Weights of a small mixture-of-experts language model, trained from scratch on English Wikipedia.
Size: width 640, 324M parameters.
Experts: 32 experts in each of 8 layers, 768 tanh GELU neurons an expert, 2 picks a token, a softmax router, a shared expert of 768 neurons.
Training: a variant of Muon for the experts, 1261M tokens.
Below are experts of layer 5 (counted from 0) of a mixture-of-experts language model. Rows are named router (the router's row for the expert), up (a neuron's input weights, with its number), down (a neuron's output weights, with its number) and show model dimensions 128-255. Each number is 500 + 40 x the weight over its row's rms, rounded and kept within 0 to 999. Numbers have three digits each.
After each expert's rows: "mostly gets" lists some tokens that are sent to it at least half of the time. This comes from a sample of Wikipedia text that the model never trained on.

# expert 24
router:525437512458529510478436496525597428464511485531534461490469504502555480534460510497587452458500491520466509528477482502527487436520471538456417468574529506545535518542480522495549481521472420469477515479527529511440518555565515565493452454499478494533495481513463424495525450522536438483575579532474537541445468567511418409529447548538552524492440476465519429492498467488505489468452
up1:546516497520499538456507496490529473526511503496470465546536517522429448567524513458531475508459451469494432478527491484473497500493550430491393490477564427525522531521532502468535440452525560610511557450540527515464526516575498537477508505500437452566567510509447486479465491437500470572479517444497526503483532578454523519439504528476515542520573458503469506548563537526513521468406
down1:463448492513492539575534556409438571536518489548478496489484451479546475508460497475515487479495478539549551495510462449448501484548543529469522489499490552483497551477517440437542552505532496385450496516498480622538543458530530499519493484397504570509468505509503545515448579553523573510571517517466514515548469595529452565538510526575508447617445595448430486453502511491430493557549
mostly gets: " South", " North", " before", " West", " After", " East"

# expert 14
router:566458459509541501522487413535499485524488470520493490409461419506491528564475514480535497521537576475545556448428421538466526505463452456541539466516516498545529459537456513484534501517428506470487511428483490475426462431500475482536534507483507492504463482562501491484431504484478452477526469463450516464430492501474476520468496469494460482523507452603462463481481497501497465512507
up1:499452448544535589517471484566478510483514569499496511463489475550468497573539531499511454507516438469512427511430584546505567453547518477532544574595545471517414451518463517477544485525526480452453467507517477485525460474516532396456490586504444484500441522485511465433466525527549524426586435482512537505476550508523522502404512454494586503461463546514519509489486541523530521499518
down1:515481470410479558428505448562529497547475435517528507537498487466491489506483524588491490537548544465454495521468491488468579507463422516439507531529464463529561468442582482524513410565559454564583471506615515524511484526469479468468441537433516533524502490535498492497513479472519507443432481489592491557472510555484501529453464490404427536509502515463412520439475511497490470540536
mostly gets: " as", " and", " &", " including", " As", " until"

# expert 16
router:539501460495501446492466570500476538463509477485510626560493529405557450514536504468472464630493482499435444474513477471514509451482501478481533550501476551458473486547549468469484509488496495500550474499520489527492449566596453495459592530496472446416509508486498476489639474437476477476539539495565544479524455471399475622502508442456473559440442441477528552573438503520501533539522
up1:417537489439519478515496506554549518505516547507494495571460423483531429484483499551477564494485583540593454567540509446436500457503444554554549476592453455487439505493496463420546470510477608493521505548581539464461528478426539539476467516524551511468452561502472480443538470467466536523531520461520448540532556500489484547481485504467542465542534490499509477467479525463512461521522
down1:554510463562462495500608478533539474471464510479485441441541528549491554557512587498436478509520520433472497490576497499522454496535488497500522499489571433498495519544584569503530527551572531496482473440403396468526518530541518417515538435493507460530475474533525440461434549541469505480578513535448585520442531489518499462484435459636472503524481568509505497573501562493549495518465
mostly gets: " music", " business", " art", " book", " police", " novel"

# expert 6
router:545525528512488457408473511539465480474478442582505527440499472506535464444468462544411570452438502456477573575455543510527492493497479479495471556490519446513492467418500519488501536530545501444502484516529473577490475551526480494591463449486441503470473492530561515445474406524507466475495492519513509522534450469493543464525528498464448515419450439398520556495459557484539432556478
up0:512517481464559527537539523529558500535448487502460476507533587477439476511540473536557528449528532521458454520549461506543473514478496526501449468549481511560518516427503520440479464470447468436493532544449533506445475554478458517462416556480501498500521454505458474533448555512472439549543428514472510487508460581502442490453458542488505485529586488533525498497514500539558604535546
down0:523450499473485559424549551469503566467543560542446478495481546433544535551561480415451499462529485432513503446488520407463462507428496459519432478442492509425483544533446465521443488421482482441434534454540471483527517482452524558567539515536534473404513534565502552546507500498506493442516601434494425558455501482511487511569506497502566450517546528494499447464583482463463446520468
mostly gets: " \"", "\"", " out", "(", " '", " $"

# expert 21
router:475497497499469449450551435532455523475491487480556500491457470480491420444540455533490533458512478554535533476472448542568464497466499509513467518619500430492561561416515447478470467487535475519478525465493518534510502540545530522520497450504525482501557535420532503621413532571440491379475610520515475418500506481486553477581476468462493441599489463464463549568504492492430500471425
up1:550489455556487453475491520515451499503516496482533536472548584529464588491535412519535511406503573475485599492449512494470505414536569517477547506525541510535545480521534508479490500560474525502516470505505481532475466532548479541564453488513452515583532517492491480466521464542448500531484479502442529503490507497480425483447468541487489578514436573540487544463566418526534432446435
down1:408438515479481537491553497541541535594507575474549412521538486458479449506513502526533495508553553503522487536545466425467481573492482558500444436548520439498472503489429455450466504437540549530443526566499490489578504562560482487461483439472517514475593558519477512503475505549523525569530446503450420482487531530549523562457453502465454472502537459520496498563452490519512526504551
mostly gets: "\n", ")", "\")", "DST", ")."

# expert 8
router:534521526511530450439445514509510475416561440504539463472512551477483595493496499417506537455536528558504445507550558384449481492489506536476565546557562552431455519493530528466557517513482458474454508473546522535603511480564420554443483501485436524494481560470500428497475541420488504496501576423516547528517452536508473547505545530491468539461487533549564559505522500574532522511470
up0:508543479517550510438519532483583450518478559484476462526516469490541541528474494511545414534507525489521611534559505552538565454472433453453471542567547532553505521435551467478399503474511475520503475480576478533471474540520484478499445513519505428506450561516501436494463503409551495493409472524453432524523531545507436434437567422564559570547516399465501531458480447471529411491481
down0:417527448484509573537446503524507512495571476507487493419454578511477478549493490549414491497504519526456419480436492465548515435427485519529511423512441523526491453498495490555541525521537525500454480529401550560496473498486448493531519443435571527577535508528502486484495573597455496541498458471515505467504460506494465494500446521443471482465508530510433516554436533496504474478417
mostly gets: " time", "---|---|---|---|", " list", " years", "|---|---|", " part"

# expert 4
router:443589476502503540466473528493553506511568439465485524518454495501459496557520595477433478552543568584557534513443496467495513586514537522493555477374421543481507493568442528551570509498500465460564469532539536505473449601529422525461480540550591575488513516529481491536517470500471562447494541501496559541562610469510463452486448544487478458536550569509499569545515483562533496485490
up1:494450533514535492471507501501507503504486518581495576513516504514516457502531573466511403536473566535494493532505456496490463421539453491506510444526537555455482473464505445437546484439534423530536555565466509499491458465506490517583464506517515506542543460539465531479522514549465418554555469532545452521541501544478462481456440526487504558534538452516512501494473484499482548484475
down1:517502465545468499468473455495465528490542525474472437436533445521456556479471460517508546482482518507436507543516476514498559526491530472500494526514422516508474502378500545551528490497567463521515477461496512566514562454517513572474517476441452442487494489550547505448473426499479531466438498460530504485419569519505563515533554479507457433559447520526503456564518375487464536489479
mostly gets: "ville", "dale", "wood", "berg", "ney", "field"